config = dict(
    hidden_size=256,
    n_experts=48,
    experts_per_token=6,
    d_shared_expert=0,
    hidden_act='geglu',
    moe_layers=[2, 3, 4, 5, 6, 7, 8, 9, 10, 11],
    router_score='softmax',
    router_z_loss=0.0001,
    init_std_router=0.0206,
    norm_eps=1e-06,
    optimizer='soap_variant',
    learning_rate=0.00287,
    beta2=0.99,
    batch_tokens=[32768, 65536, 131072, 262144],
)
Below are experts of layer 5 (counted from 0) of a mixture-of-experts language model. Rows are named router (the router's row for the expert), down (a neuron's output weights, with its number) and show model dimensions 0-255. Each number is 50 + 10 x the weight over its row's rms, rounded and kept within 0 to 99.
After each expert's rows: "comes before" lists some tokens at least twice as common just after its tokens as in all text. This comes from a sample of Wikipedia text that the model never trained on. Tokens count by the router's weight.

# expert 41
router:46 44 50 62 45 39 52 45 47 55 56 45 52 53 58 34 57 55 54 40 54 55 36 34 25 35 32 36 52 47 50 43 50 35 42 53 60 50 59 63 64 54 61 57 64 41 58 49 47 54 37 63 38 59 58 42 45 27 44 38 45 49 54 56 57 48 58 41 57 54 30 60 53 49 40 51 51 54 62 51 50 39 48 40 48 49 41 46 52 54 49 38 48 47 59 50 52 45 34 54 60 55 54 55 69 34 44 52 55 46 53 30 68 50 51 50 72 59 62 56 64 48 46 56 43 44 54 47 66 40 48 48 70 38 36 51 37 30 40 60 53 46 51 34 34 49 41 49 63 55 61 61 56 39 57 32 72 41 56 71 53 68 48 57 41 42 45 66 72 47 34 32 51 45 57 43 59 74 65 60 41 62 54 57 52 62 48 45 54 32 35 51 41 46 68 51 57 61 64 63 38 50 42 49 58 48 58 50 46 48 40 45 56 75 46 47 49 63 53 43 55 43 50 54 64 43 41 57 47 56 41 56 51 64 57 46 50 29 25 44 40 60 47 59 45 66 52 58 27 58 57 64 63 38 72 58
down0:45 48 57 51 39 53 44 47 41 47 55 62 72 66 47 44 46 42 29 49 45 61 63 56 45 44 57 53 49 46 50 52 57 49 39 38 48 41 60 40 57 58 37 54 50 57 53 56 53 64 44 49 48 43 15 48 54 63 34 48 44 52 60 42 46 43 35 59 45 55 35 42 47 54 37 57 64 49 67 50 46 61 64 44 57 40 34 61 54 47 47 66 51 60 47 44 44 51 41 50 65 65 33 54 65 42 50 53 63 47 44 46 55 46 61 63 56 62 64 33 32 23 64 61 42 36 37 49 36 50 50 62 70 35 76 54 52 40 72 38 40 46 62 52 52 51 50 56 61 55 53 43 60 47 46 47 41 56 42 47 46 65 53 54 59 53 63 53 39 63 47 54 49 51 61 52 62 44 49 57 49 62 42 66 53 61 52 44 59 60 36 45 44 45 50 53 68 47 46 44 55 67 47 59 55 49 49 36 43 50 46 36 54 49 54 52 46 48 57 29 35 60 55 44 57 58 64 67 24 52 65 34 57 57 32 63 65 67 60 37 36 51 33 38 24 53 28 56 46 43 56 42 51 41 66 60
comes before: " the", " a", " 1", " his", " to", " by"

# expert 23
router:51 42 56 50 42 42 48 46 58 31 53 45 56 44 60 47 58 67 52 40 53 55 48 40 43 44 40 49 54 54 53 50 49 46 49 44 60 41 43 72 55 46 69 47 65 48 59 40 40 50 33 59 61 57 51 46 49 25 41 34 51 63 33 43 52 47 56 54 60 59 48 62 59 36 53 53 37 47 59 43 48 57 50 34 42 51 45 52 49 41 39 54 49 62 53 52 54 44 53 46 60 62 52 64 69 39 45 64 63 40 55 46 64 58 52 51 60 59 47 60 50 38 37 50 49 42 38 52 62 44 46 52 56 38 48 72 39 40 36 72 52 46 52 36 40 54 34 52 61 42 54 69 54 39 49 33 64 32 57 54 50 65 47 62 50 54 28 51 66 44 37 40 53 54 56 41 42 63 55 56 53 63 58 64 38 69 29 59 51 22 39 57 39 53 61 82 57 48 66 55 47 49 37 44 50 56 60 52 54 53 44 36 43 66 52 47 31 61 54 67 52 53 50 59 55 45 32 58 59 57 54 60 56 52 57 42 51 29 38 38 45 55 49 58 37 79 62 54 41 70 48 62 60 37 68 61
down0:49 49 43 35 54 63 68 51 58 60 67 36 40 51 35 46 46 49 67 45 36 58 51 67 44 32 47 52 53 53 44 51 59 56 48 43 35 59 52 55 46 52 67 40 43 50 36 54 34 59 49 59 48 54 40 67 66 38 68 50 39 44 63 60 54 54 62 47 46 47 49 38 62 50 55 46 66 62 48 41 43 38 25 52 50 41 37 38 50 73 60 44 51 61 67 65 37 46 56 50 34 37 58 50 39 59 40 50 74 42 40 46 35 49 54 47 71 56 43 55 56 49 39 66 52 44 47 42 69 64 64 56 56 51 57 49 35 41 65 55 44 57 54 33 57 45 47 59 72 42 62 64 53 55 34 48 64 69 63 38 49 64 38 55 46 62 55 50 54 51 59 41 66 33 41 46 43 39 39 62 40 61 38 50 61 47 56 42 49 49 57 42 67 42 60 58 43 52 49 51 62 47 41 39 48 58 52 51 32 54 40 64 35 49 35 50 49 47 48 51 49 41 41 53 36 33 43 57 37 52 35 35 53 52 46 75 80 50 47 52 46 50 51 42 47 33 46 45 42 35 55 49 44 33 51 40
comes before: " the", " a", " his", " that", " their", " an"

# expert 15
router:52 38 36 61 45 48 67 31 59 33 67 38 52 26 52 51 61 51 59 55 49 61 44 32 20 42 52 43 51 48 56 45 57 39 38 47 47 53 46 58 50 40 60 53 58 55 55 47 56 57 39 67 46 53 56 41 53 21 40 38 52 52 46 36 46 42 54 56 60 52 31 62 57 44 59 48 47 46 53 42 59 46 57 46 48 41 49 47 50 48 47 29 46 47 63 51 47 31 49 53 69 52 49 68 56 47 41 59 55 42 52 50 60 49 55 51 52 61 60 60 48 45 37 54 43 57 50 65 66 44 49 61 72 49 44 56 34 37 32 54 56 50 64 56 37 65 38 49 63 43 60 65 55 45 52 34 64 37 45 62 51 63 54 67 41 36 39 66 81 46 38 37 50 47 47 34 49 72 69 47 43 80 61 63 45 58 40 41 54 30 27 61 34 52 50 53 60 58 55 57 50 42 43 42 56 51 59 60 54 57 41 49 49 62 45 61 42 52 48 51 61 43 53 70 54 51 58 70 48 43 61 49 45 68 53 52 51 48 37 49 44 47 46 44 48 57 55 48 38 65 67 51 54 54 65 50
down0:54 32 55 53 52 47 47 31 68 50 49 54 56 34 50 56 51 39 65 62 44 29 30 55 37 56 67 48 55 70 60 55 76 64 41 58 61 63 65 62 29 54 43 55 42 54 54 53 51 29 67 52 55 55 57 46 53 32 55 28 50 57 49 59 48 42 35 49 43 52 56 35 40 52 55 52 38 46 50 58 44 65 32 29 56 54 61 60 52 42 32 41 60 59 47 35 55 38 54 58 40 58 61 49 49 72 49 42 47 52 54 62 50 68 70 46 51 56 68 44 31 42 60 36 48 56 54 51 63 51 43 67 63 49 53 37 42 42 45 71 53 54 61 50 53 51 54 65 61 57 43 50 52 66 55 68 43 46 53 59 50 69 40 51 46 40 65 32 43 49 57 53 41 40 59 43 46 41 56 29 56 70 37 57 44 43 50 51 57 40 60 48 45 45 52 53 50 57 51 40 44 61 53 56 48 52 35 58 49 42 48 67 45 67 44 36 60 58 48 55 25 51 53 61 60 39 50 51 68 57 57 65 54 69 42 36 52 59 50 51 62 55 42 49 54 41 53 51 49 56 65 28 43 49 51 38
comes before: " the", " a", " his", " he", " an", " which"

# expert 20
router:51 45 52 45 45 47 50 49 51 45 54 45 61 40 77 39 58 61 53 54 61 59 35 43 48 38 40 47 63 59 53 44 42 49 51 32 49 57 46 72 59 49 58 47 76 51 52 26 51 57 43 60 50 59 44 46 39 26 41 44 35 57 51 38 58 44 62 56 56 69 44 49 55 37 64 51 46 48 43 53 60 52 42 28 53 57 44 48 48 38 44 57 52 53 70 45 65 54 43 53 62 49 59 57 59 46 63 57 55 50 45 47 53 59 61 68 57 51 68 57 56 40 46 50 51 63 48 55 59 49 52 46 73 34 36 64 51 35 38 54 50 57 48 39 43 62 52 77 41 53 46 44 75 33 54 38 63 37 53 62 69 45 63 65 55 43 37 69 57 59 43 47 60 53 67 43 48 52 53 60 45 59 53 78 45 56 40 46 37 24 43 55 28 47 49 59 49 48 42 47 47 45 38 37 45 58 61 51 42 50 50 40 45 70 50 55 44 65 57 68 60 34 64 58 55 53 45 50 46 51 44 57 58 57 56 42 39 47 19 53 51 46 54 41 51 65 64 48 40 52 53 65 54 35 41 51
down0:63 50 35 53 54 52 66 59 51 48 52 60 55 52 54 42 51 54 62 39 56 53 36 31 53 51 39 29 56 27 44 30 57 45 42 78 46 53 55 41 33 35 54 35 52 37 51 54 38 51 28 43 39 58 53 42 44 40 58 42 51 46 44 48 77 55 65 40 44 41 46 39 33 56 43 41 52 61 60 57 39 72 43 56 63 43 40 55 48 45 46 33 52 38 48 47 66 48 43 67 48 51 67 46 40 59 51 53 52 56 50 38 43 52 57 59 50 34 42 56 57 62 32 46 51 51 40 58 60 46 58 59 63 37 45 59 38 42 46 58 52 53 54 60 27 47 34 43 52 55 43 65 40 42 43 43 49 41 51 42 52 51 49 58 37 57 55 56 61 34 51 38 53 67 46 39 69 55 49 43 43 72 45 53 59 57 49 48 47 28 40 58 70 47 54 63 45 34 48 72 35 32 39 67 57 40 64 37 57 65 48 45 47 41 37 37 64 64 56 44 45 49 40 39 54 49 48 53 59 46 41 45 69 59 61 38 50 53 58 52 51 52 55 54 24 38 34 45 55 57 51 45 60 46 52 66
comes before: ",", " of", ".", " and", " in", "s"

# expert 38
router:49 50 51 59 38 43 58 43 62 40 72 42 54 42 67 38 54 60 45 40 52 50 47 37 31 45 40 49 48 57 52 33 51 38 42 36 56 44 52 70 62 46 62 57 56 38 69 33 51 61 32 56 40 56 53 38 49 38 37 38 48 68 37 51 49 47 59 49 59 58 44 52 62 38 59 49 47 44 55 46 62 52 53 29 55 49 43 64 43 40 51 29 57 52 63 50 66 46 60 37 56 75 67 67 72 38 62 58 57 40 48 38 73 52 51 59 49 63 55 59 54 45 46 51 56 51 45 48 54 56 56 53 66 43 35 57 47 45 40 59 53 50 57 43 44 66 49 60 46 46 44 59 56 30 65 36 55 32 50 49 48 62 56 58 41 55 41 61 54 46 40 36 55 56 48 47 47 62 56 46 46 56 63 70 40 53 34 50 45 32 36 70 38 56 53 58 54 45 63 64 39 43 43 54 54 52 48 58 49 60 51 30 39 48 49 61 38 56 58 69 60 33 49 65 69 56 32 57 53 49 54 62 53 54 54 31 33 44 22 47 43 58 50 55 43 63 58 50 35 68 54 53 65 42 52 46
down0:64 43 57 55 62 52 40 50 49 45 46 62 55 50 50 45 37 41 51 63 54 56 76 55 68 57 52 56 33 30 42 51 59 58 52 24 40 40 71 35 39 51 63 61 49 42 60 49 56 54 63 46 41 50 66 60 61 53 40 54 49 65 43 36 62 57 62 52 49 34 61 55 34 48 53 43 65 65 53 65 49 56 50 37 42 53 26 46 47 40 39 44 69 57 46 50 40 75 34 50 53 44 59 59 54 65 55 54 35 51 49 60 48 48 62 61 49 63 51 39 53 65 65 48 41 50 64 44 31 52 43 66 47 43 45 38 27 64 39 45 48 33 70 58 50 46 41 42 53 66 42 49 46 53 33 56 44 55 44 41 45 45 44 50 67 51 61 48 64 46 50 33 44 54 54 64 41 62 63 50 45 51 40 61 56 55 49 51 67 72 64 50 45 52 50 57 52 51 62 49 38 55 36 55 54 41 59 49 54 63 51 60 44 48 56 42 43 45 60 58 38 39 38 47 46 44 52 38 64 62 48 37 50 58 36 48 54 37 59 44 58 29 43 57 31 62 37 54 55 28 47 41 42 32 31 56
comes before: " the", " a", " his", " their", " its", " this"

# expert 27
router:53 42 43 51 41 47 68 39 53 36 55 45 50 46 63 52 54 67 62 53 60 60 37 36 45 46 46 51 52 45 62 46 43 57 45 45 57 49 62 52 67 49 66 40 74 43 57 24 52 62 52 72 47 64 44 58 45 40 37 51 49 54 46 42 66 45 56 53 60 67 35 45 54 33 58 39 36 44 42 54 64 56 49 30 36 51 53 58 58 48 47 36 52 62 76 49 59 46 52 57 76 59 52 55 55 54 48 51 32 40 55 48 64 61 47 58 55 71 59 51 64 45 31 65 39 41 58 54 63 39 59 45 60 36 40 60 43 31 40 55 48 57 51 41 49 60 45 70 47 52 46 44 53 38 52 32 50 41 61 60 65 67 48 64 48 32 36 52 68 52 46 42 49 45 73 38 54 63 58 64 46 59 49 78 35 54 53 37 43 39 44 66 40 48 52 59 53 53 55 52 57 47 44 51 39 59 54 48 50 55 50 37 51 66 43 54 47 63 59 57 55 42 76 42 58 42 50 45 52 37 44 44 51 66 55 43 35 40 30 52 47 49 62 50 54 60 59 47 40 66 56 57 46 37 53 60
down0:45 44 37 64 58 62 50 47 44 52 43 55 49 43 47 62 45 45 52 31 46 56 41 32 53 46 63 42 56 53 64 61 49 48 44 25 51 66 38 52 47 41 40 40 33 53 47 53 56 54 42 44 56 49 64 65 50 02 64 47 61 53 55 31 45 52 58 57 33 58 68 58 48 52 62 54 39 44 47 65 50 34 61 52 60 40 61 57 51 44 52 55 33 50 74 45 40 57 42 44 41 53 68 29 42 36 59 42 65 43 44 42 50 49 60 71 53 40 45 51 49 43 56 53 39 65 54 46 40 37 36 66 47 62 50 46 52 51 57 53 56 46 41 43 43 43 40 45 55 43 53 60 52 37 52 58 61 45 37 49 48 42 89 48 46 51 41 50 72 51 55 52 52 49 57 47 44 50 48 57 39 34 40 33 63 45 71 54 54 38 56 42 42 62 30 55 51 56 65 60 56 55 40 43 36 61 46 48 38 46 41 48 39 43 53 47 47 44 40 51 57 42 45 45 48 52 59 39 48 51 36 64 59 35 60 29 36 50 42 51 45 40 51 55 49 45 43 58 42 50 28 64 49 39 31 54
comes before: "s", ",", " (", "\"", "ing", "ed"